Experts of a small language model: 4 picks a token.
Below are experts of layer 2 (counted from 0) of a mixture-of-experts language model. Rows are named router (the router's row for the expert), down (a neuron's output weights, with its number) and show model dimensions 0-191. Each number is 128 + 32 x the weight over its row's rms, rounded and kept within 0 to 255. Numbers have three digits each.
After each expert's rows: "comes before" lists some tokens at least twice as common just after its tokens as in all text. This comes from a sample of Wikipedia text that the model never trained on. Tokens count by the router's weight.

# expert 171
router:151151156160117150140112142059198119101141089092150068148133119142170118184082137198107066118077152135182135157173121104078134148148099131121128142114181153152155185137111102195113086158136146090103114126153132161106126077135103147117060065129111145155131157052183095071114094136138135119135118111134158121072152166105099107162104167165104166165207087131137112099136181153103150146157106140112133093138093120146144137147129093074146105139150141115113126156187090147137063160112166163213159065145130153157152109130136095152184102136189174166117097118107166185121116087122115112
down0:185154103164143131152139164096147136129125169146132097117136097166157102090106124078159130139159114083168169083119112135166179086154078085138167091174154112118152118103189119174184201138092128133147121039077144137151142122143110157134136126120086050136156134118114141150115117129101132130172073133071209121126181100154123116088142095108111135075122129149148148087096157098124134136114162197148149099112092098140181135121096147091104121180126099130064153080184148133186120172163126133098067141086081139136183077183156122096120097130106091122231114103127137086088102127130112142
down1:077149186132115147094174235140107156116146121135065107155149170161176113058081168143143122104145154095185116110128112190125135135195150154114087173067129107091088212130151181120128159150176115122104158074123171115138104179149155168186206122110161074128145156144140161105167135131148114135119116095115171101121105024097112123168087124129122160144171145117168144136170133125157154159077128116108166102116176138140126145202119140139116139162111074095122162122152102097157117124136175118113118075093133090133124180135113157106150063109121152108092126125097123155136107086162109146
down2:100166168142133082145133096079123091113188113114135108255159113126092094165116176114141145088152076120151085116171100159148099120126103151090137135099102095100059083191132147155129091118136142116147103132146153155079123120134097094142161164124112117126045154158119151104098111096107112132182111130159171027154111148110090097100140136093151091102175113154152130147130035120119156117056140114112182139152103156062177100075176131155157159155174187160158124156140106166120125110112129151131096132097096105117094078134136164127117154142110171147144120097087134176121100069129160104
comes before: " the", " a", " as", " \"", " in", " UTC"

# expert 131
router:135088138211112124142126172167118152133099118129069128097166053117158114129145150124095141074120115096149174092117080098112138073109149111128073104105126162083187083162162107115130182118123152140086168126162121105181127094124124171140107086165134126130186159084129095178114174130141178122105110160075135079111140151114148095161087079180120151169166146152125090166127067085105141123094135162135095111175100056101114172099148098113121162077128091129152056133218124157115140155096065104121086127152160128150149109125115155144102099082099055163105091119146119066096084134104152111
down0:182186185100156118061141137137163138120124164158191125092131159153118134148172200138189133131167141171141047085114088121159128120129110149165132163168167094105080127117209142155129188114071164109165123143097063148141146160062093127180139122177121101129096124159091125102132147147125091140095175102105157152133134144159137105138150168090065172104170129163145143139188164102144114136150116147136119189109136161118177114153121122117183117148141092124085157100122107122159107145167115170114178148163113113132117101146144155110118110057113077107200109058103141131120037127158169133
down1:100096114134134156080117150181092133095130140133055165151146114069123137122104121168173129131140188119152126124120142131142098156115186150120105114096175090145124130106142182133140154184154121180136141096156143081153102153100144183115198168141120131125127108113132165124087136096177101154168164054124148095088080079110105091156181110066114142126154168098166111141075095067093078148070054165090127134154139146115147102178123171165068145130126145133160177108138129078128152134099081075118118134112038084130096162169180129124100164173171121159171124077138160122176118111083093106
down2:124134176155095097187126140141165097168095068168135096227158132145130135133083182076101102119171113199083155147150119129191119107148156122101145154099179165114079154173175118198163118086127150102150114121067100220176138109116131106156152146120100157140134089112180172111126145099139103062140114117153157130146119128160154111125156096135108107136156079143167157107101095102119137108154137102148153130116101106090149142150145136172162114116106176163137104108147099145122116168111153154176159101194057172184048099144111154162068121147093174140148136117168113155140111147061112080
comes before: ":", " of", ",", " in", "ed", " to"

# expert 134
router:142138145153143110084116151117173136161134143134128162174117065117151182103090058157113144112117097094124126127087153095111129137162045193105135176111117159086100156130129125145115164151095110070183140115155091080126114138166153119164145108134138123128150135105146087155162152113195152087104084083092111167138091125142130104144107143147118137174181097085058128120130190153075178077068130103129138087103137101081037139105149109126113104121140111094178185153084124100085193137098124190129138070170107104099138129109167192162146099102154057111103116118076067085143142133156148137
down0:131133124141091173068137128112163152071076170123088127108087171160167152120138072095115130126080110119110138081120097195178116104120138060096129137175114161089182188119168137115142144134146116125168086109111123124157117095112156119132115136133120075082191181151079177156127178184174107141188129104096165102171109110170146089131154155093112137129065154155159108101107161133109086142114163146125127139075143116113169148149149140102088128135112185099025152091123110121138116121118101161128112090157076160190078124109146126086150105199123070157174124056106181131138095179140119110
down1:116110113064123140106157100192092145129155191147142100111147138086122023101155152134124120124107162095137130138094186179142081115153155132094127099147147167140126181144091146126121081119156117145123194081146159096166149110157154159153112120130162096159058128120115129148097167145081105133153118075154153084114074045102146107144134091094156140201190064110105136119122115130074147114090098095054164142076171156147164146143137141121093108170128135109083116091119053185115128120108147130120120146157108149114108145142151097118150155135097052101128069225119112188140132132149118149
down2:131157110174092126111147101101055075176161107137091174196166124078135126155122130154089153162098147189104121126179049160121122120076123161131156135130094107120081137059130086159170124194148118104166143132114140156123142167109114155158170192127149142076102083123132175116072127044173124052145142098115138099137144145153128173107135148099100097155190145138179110126101113104099126121150113109179158102137123126092141076133170168126068134155126112117143160114146144160091100088152123115133080121174126048130173075145086138143077131166101120105134169157112142151159163148062178088
comes before: " the", " birth", " Representatives", " China", " Fame", " New"

# expert 240
router:123101149103123125168120121149130180064135084159127146142124144124114077135144134108118085100096160096069144141113132096101200118160131061124122134056092117082143143108123106138164105118134131070199139091099103081093131119158167204133091203087079070125166111192118121120161140154116133125150127139087118151158152114166189146157148107159083183109129139125142052082089136146094114084127097152115174085188104171220121136090147096114136095150084126114090109152076106159120144132134154155117114170161120137107147139058068143133148115107070150119145181085080127121070151092104119152
down0:139124127156177234132122152109188143103132189149153115090100160200131124123125109100126062111176113133211131118116108144154144127129058127170132129105146114107154089097160147096112130082094117126156089069080090141087109072112123142087118083166135101136149105167098118142134194143109090112119150130111154114103081151139103074102145105119103173160142120162161150142197183092151124128139123194141099143108180172122079102179204126106120170148186122097116132141128121150077110172123148161067108080095087154172142137093129160171163127127118100197183160078114164113111094105124114135
down1:095095090086137142169133204106136148068119155142151090144125160124210143138104118154155149164073113124122103068100071136108120172160176136150140140111158137113095163168104131097120134140138107148156088111161126105128087168139187169167129129174164109087138153101105115156088157124094087167203131129138090128091132101133106108124120123118133157137157157124140081115095088098119084185032075139085095150129150150135147122123130156175071091104066125178171161106157127120152134107070129148123143097092181080177156096208156097045140129106123049082139106135155091171131097136108149110
down2:114072158111098144111110123080158114121132097096132130161146118129110110145108146157120115103064087131142084133164149101164079099114086156096167110128108106125116182171066146133126117092164130087104107130123122161093118082132201079140208159090161093154158094114146214148142152105107103105172181173120133096189094137159119097147125158086125144147159134180140123136162107095119045157124172083152094140162173113075156111085135126122185090130131172134120100137105067146107115128063044139144074139147116102165074103125081172126134164132107197091114153074150103132106149175100187153
comes before: ",", " of", " and", " to", ".", " in"

# expert 135
router:163113119148151176131143149102221165124130118087082157164155127127147120172143174169102165088096150102151073134125093185133158081117132118165154186102150097116141114154098141104134068175169148092131125106130082169110170150133134103135088075108173084146197130137161146088213119173176198099129129089200149116123171129071127128139128113154132131154175121117147149123148114166108097214100104166098130165117165195174139128118107086113150132137169074117137154183115145157128160168144107149170088100178130089121172093153137135139139106110169133110152164092163170093128198125095112166
down0:142141102181117162120152161169149124137138136174134091131133159197208088105095064178144117143105153110071123125105110094187134025110100145140113109119074097129177113122128089108103138143087177123148108124095128200131145140074108115138193103170103106107168153154133104164129112162101096116155168100112156111147135180188087120115154155123132177084143132118159155116122161101117083127123110128143118156131107160174184077131123099110156149096073083089112107117145114166155090152090102163127134131144071126182102171205168168133130181128121121147127075107130160094073086151157210073
down1:143097103141114148106146224138095137097108153134090088147144141100127132098123105138128105109082158180155154107163132185148120082136129160125099160073199125143087126127106127105111120121157091154150130077142146101144116149136203181160209085141146089097140159176116136122087143149141112122200124094166095129094055069112101120143087144126128143172220100132114079114166079092129141136067122141127095105127163129137171121105201148102103111156139106113185129105078125094132184117095140101119139086094128047143093086191108059117154164144104103147139100126148095080152193121133131161
down2:083089141144093062184131101074087072159174096099129146200115136148094083177128145101111180086100135170125132144167085045177122126167112155106155141119110110099091098128108116164150145102147115130140090157144159105117084149107157099110176153129062115138079136054146200130109178078119135095125125148137191092135146156162146113148151133140110115161105060167138100119144082064146093124132163157114175139111103150123109089152105151119127152124133195172182115154088183158064133110123085111134089105106104171150113084144141127098105115104145161133089130122082195180091134119109174069
comes before: " ", " The", " \"", "00", " A", " $"

# expert 27
router:126131069144108150124138119130100120103105103179162091121076152141145136115102096143164133136144102141073054121155105114148192100153147133122157129201082166145181146168144146145097144142135128070124156145107191166134126198138141188083132098141135134129083126125058129100140093121168117090074071142153133175063117108091127162177166146106144195097134088111105159170107176149150184148144120167129116116089130162081134148145162110163100118064124112066074179147124128125118148187121147164106131099122103167173188141130196078154121158111191179169087097151146098130070104085102133122
down0:131167117126136169103067105105160122083112188155097130133117133124099156139094152167143108151121119135143127066129089106110120101100064062118182102146117156115143122065136148114159153108106103074139122070124143147105118124134097158129200153152157086081159115208124107115114126129178127144131142138141189106151160140176111103189130061166086144151103122185121130070159142143133116105099147140088161166172190145143173178103125105066177112164108174125138083106125135142177124161167152195178151131124084141172105093135128134148148112155109093190119106045163192098068066152139101155
down1:121183141099151110155145159139149099069146128191089107150140108150095101093139150168102105101078100093141177114128168175104164104143098127112185170156135220089084167110096091171132097154124126131101057123166102105113101131130171142199131105154156118081134144171128142153137188100063098134166152097136145110098134101130166082111185131173116165110128152089129145069120122085114086136096159091066201078105135105180122101097105147146144134163143092170127131082105142052137129144153080183128133166148126035102135133180140141137131089133149104073123095103136102173151138072119130115
down2:110130135154125093153086120070105085189098090093139095255140126169144098117078192086119203153088143109105107103174122116152128105094129064088169110132143112140101133159093118175160095112172095094079147157107155192129095124083164135082130159120112135154118168111195170156079118088107098164135097174110129056147130140162110107177086098124126111137127146106119125148150137116119068126114119110142161140165092148088164150120155164164131134126106142070132134158102217116085046112063139105098125092111126129118127098120124155121103175142105151155101126127116110152140174124097141084
comes before: " of", " in", ",", " at", ":", " on"

# expert 53
router:138125065125112128098141135144101110153130151047150098118122144162163154185092104103129151117195172146168140133165134156081105166170129154101114119157118132147146156119100112119106071142137179122140147106102167125119096143118104101131084129153129124108133164147123136165114061197138135146138129141163114074123133137116132102142147141134152084169122056102158157148047138146092110148118108160140152138126093074120116080235129076153119130070194128076142184192106095144098159075100131125154170151105047150075185132141113142146128186109150199130128159145085159171075083133059155105
down0:142145178139096150087131094103164132090097086081103092083134155114156127112078141136148142121112144119105082149167115145168115082117054108097143089138178104181148138072160110171149140096123141078145186098130087149162116121098077143117141157103129056145142129134060117106187092165140178175141153130108150089149117105164142098104175155153122094156115112139233138124160149131106145086157151113057131173129194125144105177153108132087112135129150161083047117087108123149103069115153137113080153155128057148154112139171152107162130141155133096219153137097146197131113111094104154113
down1:148086113121112087103190169150121131146118093151075117127075155141113112104087162168134115122116151142137075077063122103139173107147135127080106144103112165091135143138116102139153124073119127134182153115207168088161181144122149127206114086155147123141055117129189133122112146159110129121163137108108117104112110094097113080127127125149127160155194178100113095149146133149090104166065131189068113208084122132095168118172116128134083118125092131144116138075144127115118089152116136128148198066097110115172212183164127139060132144135083046167128124134087152124136175096083121165
down2:101114114085108115136119148107131131169021101145065067155191169122126092170141218086118151159112107153150089097107103115146145138083142142110137136119150079161077205176148114163130126133107154080119146145100121113054098058109156125141121158118135141108098110150135177123103185098108151133119127135159152064141080119151096125103144082152133131148105112186172102075166060134177100127121124157172163075089106118104176105142122124130148093111180132230152086159152135118159117121086120128120151105088082141099104126110117144112118118134157156113070043080148121141129146107087102109
comes before: " the", " ", " a", " his", " this", " an"

# expert 233
router:192131118119123127167088137138120132118141139096068143157113194125217055164051124087106136127091059093070149150126112057067124100132081114128161128115139091090190084140122146148125166161093118063129112170134124110141154166124154196154105146156129040109127115172145078193121155118091150144175132119107120158110136144169135112122119137126145187120146115145103069126083089125137208144150129099099169158137156130148102157119165182113078109140107154153165180161145132147101097142142159149108141105159128146105153124192142137109203104089113176152077162096079122116142157094133133136
down0:156092092119176178108160142106152110117088129148148145104097108207145143148098178147118154119119133091093111090140184122083135090119115092123191100137140140071184138119169096097138140129125110128180122104098139158125091116104082116125217128147140102146167128106081144147127141128165142113164129174119148095101105196174136143133139207090171181131115109155165127130093175111191148163097170125143150145135097087166134154179102106047208119153092090080058146152127089119158136182117131134150152127122133169195127148116094113132166118100114096128202130063140206156106079139149104128
down1:146127167056073187089129187137089177112129132114082142152184115135139133113119129142113154125153149168134160087029152144146144117208120126101133168088148094117115133157115126120119134100178055116104133091098146138163144146105188162150130126150152150120118197119096108107113208127071106077188173103101131109176119090109144123097152165076180114159204125083154063139115118118153121124050067159058064108098151138146167134128133134141092147092123120096169078090099159111125137136149130133125121076125096094161122133176089134094154127096090134142106098151129115158187112114116127087
down2:138097128128076085099190081125087126158100130096130098201160091123128096155207166149141087102158093189148142100060111100172126150175123154093150106121112132090099137107131134101160128127105109102085142129140122147095047096126110182116134187109099176132136123093139186157150114095102184043131107156143149141166167159123063143134118106109129133146145092132158081149088126055124067172157162097152212105102078139111125124191184185168169133116099169120158115112134175135142083071126136138115084092119132133169134128115124157141127137119178144122154111069163096166128107129071151142
comes before: ",", "\n", " (", ".\n\n", "\n\n", " was"

# expert 107
router:166104137097116098094187111106109101122120115103146126161131126102077128081096131173132119107181131175152174139132136118154123137139185124165147101111069156143138165099191101101121096093170149168182121096160141146120143156096143107100160151156133096136158103133172085116162106153127157137175082155117107158128124153117204152079147137134109126194097116050157142077122173124121089109112183147080106221173130096121142126140161147181138101121104160176084189121141123171081138111131131107067167121113059140140065105045153119117147115116118138140161103220114119091190089115116066100
down1:094120118144144152090124150141094111094127095132078101104137155126109116073141170130164126158089190081192134146119175148152175087161106127088108131144147134069100163138113106079166084076159123132178130168115147094158092154099192132110173081138113111131120166116160162110154143139110082136134116037162114125170125088150131120139108124155136100152106149105094122141116125120089071164070087156092093086104178095202141157144179096133091118144121095105157158119142091166155143137098145091073127069150122124197159089203097081149122207101105090105067106135076133116187176085129114112
down2:113107146073127127151152119104117123207129121112131098174120135100116060127123218119085099107124127195134099140147103097151174113084066110120149191147133098139133104150201126153164160125139113087151118121111130146132084136159165108136158205112107134113111059062121205131116139062176095071124148135205126064132170136152094161211124144122101091110138121169115129136139112087123071148148154109153117108096051116086160116158172151140142116072177149169170125138119119131076080097142123136165145065140099118159095155100127129118079120151095100096110093114135114190156115123098117103
down3:145141105107143115221090128123085129116142069188191122077152087135127184130185084130156174147122101129127156149117095119138115122106155151110166119151137140165135109113108114161145130108117094138160131151116094092077091147136138177148092112130073115052117112117084089142125167116088102152069139103184150148065141132073137130157062129182116144110084113046152075157125024144145106079148125097151170190090111103166168082110129115074182153134091094090110142124176105155175124107131113108130148164151126111154140131191119093165150128130129149149166105111101150166123145176158195160
comes before: "-", ")", "\n", ":", "):", "|"

# expert 218
router:125116148092221161162093136114123126175094106152136124103123160042113139149121155157184175039101108134103074066132175163121141109124103115095063108112175164159110088089102128123136147118095093150059127102147102081086125141109176088144186132178115082070102130126125054073133153090181127143102143089096116120117124086091110125151145165093086158112133124095109090164141097110131144141137066080102120110130141147175166141128099121146099184130112126134083127104138039145102197155141131132085116131114104170142127124099152181171120110170156103048161109146154164096135155138114117141
down0:130104098146168110186130134094172134053113118123126121147165115170140154126134097169133127115173172166139092132154128170179118026108076118190097045165141150153129130080155111142156109102115111161126127128118113130149094159061129122139143108124102078111135178143152145134196145153136164186111126121122181124160132081197075145113166161103081141137130120151145194115136202143095185120137130152095088116123129133123192090149142126103117147136134138074117189105099085153162173148113153134071107133101118173209112115138102106153151112166077068179141128071130180082147151094089140139
down1:139158080087143138124133151159098124096146120172134080146153178183063118119159194127136079062133112095154098123121142164137183099124103121107064164125192068105095175123166113099158093131121134136166111118121129159160114096115156164167128088150162091093121185151142111141119139143188066177119157104125143113151066120128115097157071130097081121144179141049156116180098119110151091173063129119089113153122187154132177093126109151156110103089122065103170111109110107134170094095141140130095153068141043050140139159132145151108126111113136086098120109102118140099127118108136160043
down2:105096160171131070132084072160129137118136145075148134164149068184119082159067202139098142123128114191106164142139125146161191126120062118161152100102126114106113130127113105135136147124133105101097134106125132157090147113161157142110159214131085153103165099121156169168122080098148134068203132173120128113137136135117132120187168122140159127155059089175096132107102096129120139142128174121171163101151116139125176142091145159158177121125192155166188127142122156191115106131102115137091108103101064113186118094109073230133081110112185136134091127144154149200139150074131132133
comes before: " ", "ice", "y", "a", "ford", "ical"

# expert 137
router:186138176136118167070103153102162140126067081138098108128062136069129184148157124196122131115128073146117103100101103125175082145169103142126152129154096126118175106115113169156147164176156154160150116100182106193097073123138175152093145127177150128108123138157126133214088201168146130118169136121161116131109108150099126183147139165157111074101187149141085146214108091120150120133075076182112117133136121195120111172125087184110127177071131114123093103172094107126074163100136161146081120124101139126113124156127104142120141090127190126177162147091127153159172137088147165109
down0:165124055208126202108133110114157138102069153116123132122141157121116110134118128154139114105128117163112160129161099131136118111130093084072133114145180132149200122143126130158089138060083095095184135093098123172172126104068066118109119158094118083074134131141128131104181156166104142097142122079092091158106174174128156089100102176109096154111119104165165125117118101107162073157111116148162141154105093092134133111114148139091070139156083113095024162137133158136160133159113178131101123131155123128183157129156130099153125107141163046173189096051174201145114123142088157094
down1:102132104122166139084158156143109102103121089140077173158109169166132111110095154140129109143140170121171094131075117181117127117141120165108129138110103159113114208174107171116142158137171110182197134155179173174119064124099169173152109077111198081157072174138142160142143186142144126156141134110154164162123158037091158108167173159109133096148157087125115074171103083132179085096092153084078172179076129093151090081101151113126091103116135112092172165054160138118159112083121148142118100121115103118143152151159093121057133148105169083102136075119146130157135123117121126172
down2:109118114118079092188158095141113140141100174115142088242145085153068179109116156068129164103083097124146131103106129180169096068103110132046192174145106134137098141136162126108145162160140103121112141113123159147128104175080135162126181136113105121143101074105152185108108121075143175195153143130170125139159119170115056096121135130134138155116180114161159123108112079154127137135103097083157189084124097128092149111087177156160153092115109122176177144119118121111090071133143129166198069141136114099187113083138073180136123172144126148143147111081137152134139114104148164087
comes before: " the", " least", "\n", " a", " number", " No"

# expert 41
router:173100146103073142150127106119139134118143151122128151131079089201143144115120149169088086168083125071177098105109082161129150062123151120112144135165145171109159113109114190055125152186131122150144127080149087120117130164111117146130112092117143103144048119144085108090163140097121109123114112099078075115167087086126082118124138164142127074108090112111131127198118152103092151082177147201129122076089094179108110132163084126159180141048120161134104133171152105121123100112156156135128097112151107076125139145142111087170135116119199180149166028117110186153153173110130069145
down1:124117113094114134134127133172171122147120134127067166141168153157163158108076165133130111131147130154166115128131154153150165102129151102108107145104142083119079196141108060057096154106151076086199158182124137102130087131133102184221117111104128118128137128134131169155149127143113082183160103115143119186115098052094121108108122102128162060163166151144128100161146131105148139147080173125075126124087195100197118147136116119191113072159117108092140207097117135145196097118108151167131143090116121076169147118158122135099151084070149082125157078160123137115109115085156043137
down2:127085124140119148091061063148123080165129116108168141197140116085136089115091171152138102096071101133121143147148087113162134154115149102120173178118146068064132140145117125182164136094146121064133096133095111163067116072135167101154213157142095139143084117160085178131109096133141099103180128155199128109171095134144078119123119089127118140156133095178155171122099070080146123127107117105169169175125152099060169101132127127177173130143158141124149108089139119121133112058123067175144094137137063100161136150075109194110098167116128154115156115106119128191153118145079141079
down3:151160089181128089179102101147081140163093131093097162061133168137170131162152130081161102137143140174120122150130112103113113115190163134130209121121100161133115086143101137229131155199141073117132135148176155125175100172160170152102145099101111134100077143173088104136132184075119172134070068096151141136121146128090101084097133153158111167109080147096143089150149096115108133096152185105108123121106086173150107102098077121093189140157115105110146135102147156158187125062148126114111149084143129138112105135105103087108207167122123112202159097096098154172153173093133107158
comes before: " ", " The", " \"", " S", " -", " N"

# expert 145
router:146165119126173107093148137173132097123160118128184115131183183127094139112112152155136137133192111144080169156138122149103156161131114168119149153104085108130140228103179121153109128122128172116156141120185168123133112083112133107130158187129122174145158106131187148125169133126118186123166104133169139167134109138086114144131119139105085055180116051118113119111121202117111110175102130156164159173114148148107108155134136164104106168162080062147074114135081136087102141139133087122103103102118128124171164096094179131124144160120086083139159146184000080133183108076113094151
down0:139114088160136205135143037135130109134130158105121138165109123193147138153050142132125135161149173109107086078149105150164138050136121145097136125146087107111185128154111109133123176126135149077162109079105093152153118151098021170111158100159127096119132151184089136149142157096108119108163084093100147079175157145157162091080146193167103140107144129160181129125120155133080169167137081123139131179101172106067132160175110138103096150173098121090099142139153105091129139120087163158116105064154169106130165164148137089125091113082152088193138094092095163154093118160104097091
down1:084166102096128135134128218188093168137124100144042136152186144171087136084115149175174097114072185146191112151101133151104105149093117110120127180143128148092109144133143135090105157104133115115124128124178159117161085162098156154138123105147096130129132093153126129111138174141113113136102141108167113174150098044129114119183098136167147145159202207119102108101088110111195106148093125149107191110109157107151122077119136163190166095159156104124142159127137056111124083133129162111150157079127108120145174141216162135136130165161113077190110085149126091121139099069164087117
down2:126120179136094105119123090143163182144081136146088115163106121133149065177094153076115123096130100092127077082069159215184121157162139145108148166119110080114102115180117080158097155115124113118101100138103157152074092094091212147116155144066086111130087091153141199110096145089110114068149129156133145129150133155152074142133136139127097106147165099208057108144122037162095097124120186058120185155113110104074120119143187133160138131153128148147108141124119147130097091132156122140138132095071103127093126105078112185099138126113126141162089145101112082155138151163136175157
comes before: "-", "|", "=", "Personal", "Scientific", " Kingdom"

# expert 142
router:174118121120102133128180145147183185144119163171105125098154148187162160113157121187119069098117093171120126163159103122158132089107092133109147164127065119159122137128055136136111172160147159080139146127173098146157135137167099154064073094175076118136123146181066130124181126176133125100114116130084076142060120071137161155159147161103146106129162072102120086160155163088141103108125172142127115078098164141108179118155118088193127128158179160118176072104131128127123216174103129110111089105122071086148122097123129136137123200147120144189112188162110122177092114103111111146
down0:099131131157157195130186108088142066134088155178063112120152112179136117108121085048171152122117141129130085126178163116117091103113115106129164090136129108126166104105129144106121117144122156124117130090135078103133110120125112136102139144079085090093093160152103110157213176115107173132159126117118137092121106170176134104159139138150131114099111129132174110124163078113137175176120095156062173211128169114166095077115069144126134110182132124065117116092098128190139144174147132119114118124138057119152128167147129158158151135180105069123164136034161201131084075131105056137
down1:135124077112154160127109165167084147133104111159133168165167108183139110105130121140157069098097185115131132126125181104101194141163125156128148125131120102108072207128102062093109093110159134122107153131150165157133101065135173100133172185117164105136168179176104133117110179122157047126127194143112080127139155044090141120137102120097161127173134152102151155100147130108120119166107089117045136120139114098187114114121116164144085127119153136127150129089104127068082108110041135134106109162117066130152144127184100165087119164138096106036169115142092096144116136078172120086
down2:147100159090102129177092094095056098151120105088127109244129089187125074124147198192112136140098130144109152094157137132173094181126101059151147134126174116135095177163159098176140145137140112094105095140123091132126123142111137160099149153106124168136139164105180125107113164099135175108125127188107129101185105161162117132180102112115063120097149113142143149109133126141081058131095110125147103132165083142082159170100196152159190126121154148076184094191093168140095024117109094120128094101136138131132093161110134169130094143124081131119114109124111151141101156162103170085
comes before: "==", "===", " the", "The", "In", "="

# expert 211
router:155063178109128138126130116107136150109185115117130136160129107167171115162072127170150184094081145160121103147085098100097164059126107138136089144097152147117103100117134163110119094126133171156129116131137074160103165139164157127092168133107154133123151134100174101108145082069113181106147091073200102110107142099122078190193126170176061135145143161098074125129075128162179137157115115110087128150115158181117129182073058122115158075052140126124127125144125113121093134153112101149144102076127138098156127083135154179162103066072072118148135127177091207143173134151096100160
down0:149142113126124157083157118170110096121076205141105069123088139204160166182132126175121089175123174116148086154142074181122062072094047106120133158134139149116115139136104144133122195163088153114103157065056065176138098114135113143097176129143109157119165134188110140100128137152075146129158093103136128101107201174134110091115127163135107170114113159149173140111131155106133154108113190197082170148119194106130133145138155130142097141139089114078094117136157124183143106236129150149147104117142119130156112155116145100117143097132193117117154124047152145141122110139146134136
down1:089115155125166121084135181131180083143131156141069101157159120093127104092125173141148109101100102132140119134147127138108159115141133156060150176165137156079141164132035144126171169132172133124139186122143079078205139139132138167165150095182160092150065165141127123116138193099114153116125147119128122082128122072135152118124081160099151167144128082112137098129152064117073133138078034124124172074115172121180168095080105119131125076153097084165136141095117134112120165080103209105105068109141134065129126132125131161110143105137097084148137092136113081137150141041158139147
down2:089075184097109072140178109136084119211124120098132133204150119136123069174081098137078165137094041148144138141183116133190161117121105147150166083090151121079128100162159103133145103092187108080115156129111154167135151081118143156126142226118127136115098100135151155110083103108116137167117138173116158061142134127132129112094114121123159159142148123092139092054121120082157178174069094110134165097130086156159125108135131097197104109146157139126145135151150181154085132132095150096154102089135064127140060149121121225127090139157123110135162104119091157147121142145114160099
comes before: " |", ".", " JPL", "%", " |\n", "}"

# expert 82
router:186120163140142135073139150073105121094149077141094130139133083097157123127073161100118156131099157132132061170146112082074139084105091165084114133114075157120116127169188086104128147094100104155045102131145096123131164130137127116140109062105133160138172105147111078162177180119161172109105046128102116133164170138132104092178102168181117131139158190126126171143125140107097164122130123144088097157158125092109127139120151130103164111136088158172115134134110116138176161163156130165086119108109142112118067161173120131163080105073208185128100167142165164112156139053140031130
down0:092094130153157159128175108083103153127082186116117132105141134175128119121136119182137122175185175133153121070139099159121114094137077100133123081134170146117196090116130131144076170108173136117188122106083077134158189080084053145126153131171094029071158148107050082138143144147113114117154113117127116063188159188167135137144160161125139119118110162156103176120175134084051142131124125111115088201132140149159141154173138139100091069176100142102079148106126148105138134166083103164093133107189105123170151127077122087127113116152120087125121147079136147132163119109145147126
down1:141165112183079171087089183132112130168057100120086155124149115111110109071154150147150157101085166154153075068083174135125128118136140133154130171144136185093087132107114128086170179103133141114136129133125106082179101183077177156132152068117123092121141201177134108156091176120098071129109148066148124141137117087104123099133143112133173117128149102153162153131145089119167111128060080179112179099051127123162108135158167102143127120135113109138195138099152076095130104161099127127078145109163129086180143137135115105121175114080149049177068071160139140145125107078166120110
down2:161119094124132120177104076089118152139139145109133138230147073110106132225135201102199133112090089185147131110200112114113175109090100145091132141097152131144093137186172122152132112127158077115182097155080113167127132121055199121130171157055141117099103095094165144142152125083122141098150119175126145081156132127128119127117162163175094141107152155146162105160113096074168163161100120106179151127123109182125145114133104095142122085129125140148171106140053124148104041156109092138136124099104073171132111105123109166105097096110158104099148148092126083180099128121082150116
comes before: " ", " Position", " Died", " Height", ":", " Place"

# expert 253
router:164126072118145153095136182134100115152099147144149139170099118131104179143106161157123118165178138099161162131145165069157159158148198055193093072086138174119178111162152157161162124155125169132146116095091062154108124078061094122119102137105155153204043121105103138090084112122094109158138086099103089127113167132126179153104166062170127132135121131166151067100127158097144202162104111118161129155132125144151162128081147120152174111219134195100090215129142134147075079147128100140136137106113135148120132145125125092128162123151116137110149124145088165137151171152145162138
down0:138157096097132135131147162119163121077111138153120092113153147194151074091109130138096125148117122171121118104086080074136062105135060095138131100199162128099160165124137099116120117078147109152099145116134077157115110125097085086126178103147135044100177145137115138127184126191082154155171126081080148117196117168163149101102129139102059140140137094157146177079096144109068136157130106161126112166096172077138149209118142159107161131209103155104085175055163143158136157127112143149131098146108119136171141147127129117168146133116144071121189103043127166156114113161128107162
down1:136092100105062116136142114125132105156069153129093134150107135101150072110139133145163117129046116057157135087101147110155136129113117131110080119144123127119098142169190082125124078176184153134134131139108139054169064179095162126116123047150147089143151148113111118128122176106216087097169094106162090110093116073153147101114152119148151132097159110094136123131096116117122117140086122079057139104126085087185111137141116112216134118201141058101136177090110118101083123157126089102139110096165080085150167150194189108090122134184120089124138102142105170125090125107120148102
down2:092104112150155112162142110067136150178123117057088095171125121107150128152169097129110156137076146176169103121159101135124140100134163119096123159141140143060116130112164160115155123125133132118136131138158170157134120093114174111123146182118149112132154105143148116142071096069169123141151146146153140137119062094120102194097130056058117098147128109120183105145131085108135081072102160126201115144116160130111150110074119116095191126111207171137091064149187108091129116118122115145168059091106077108178080083135106186186093118139147119157092088144089148185163172148091189074
comes before: ",", " and", "==\n", " in", " of", "."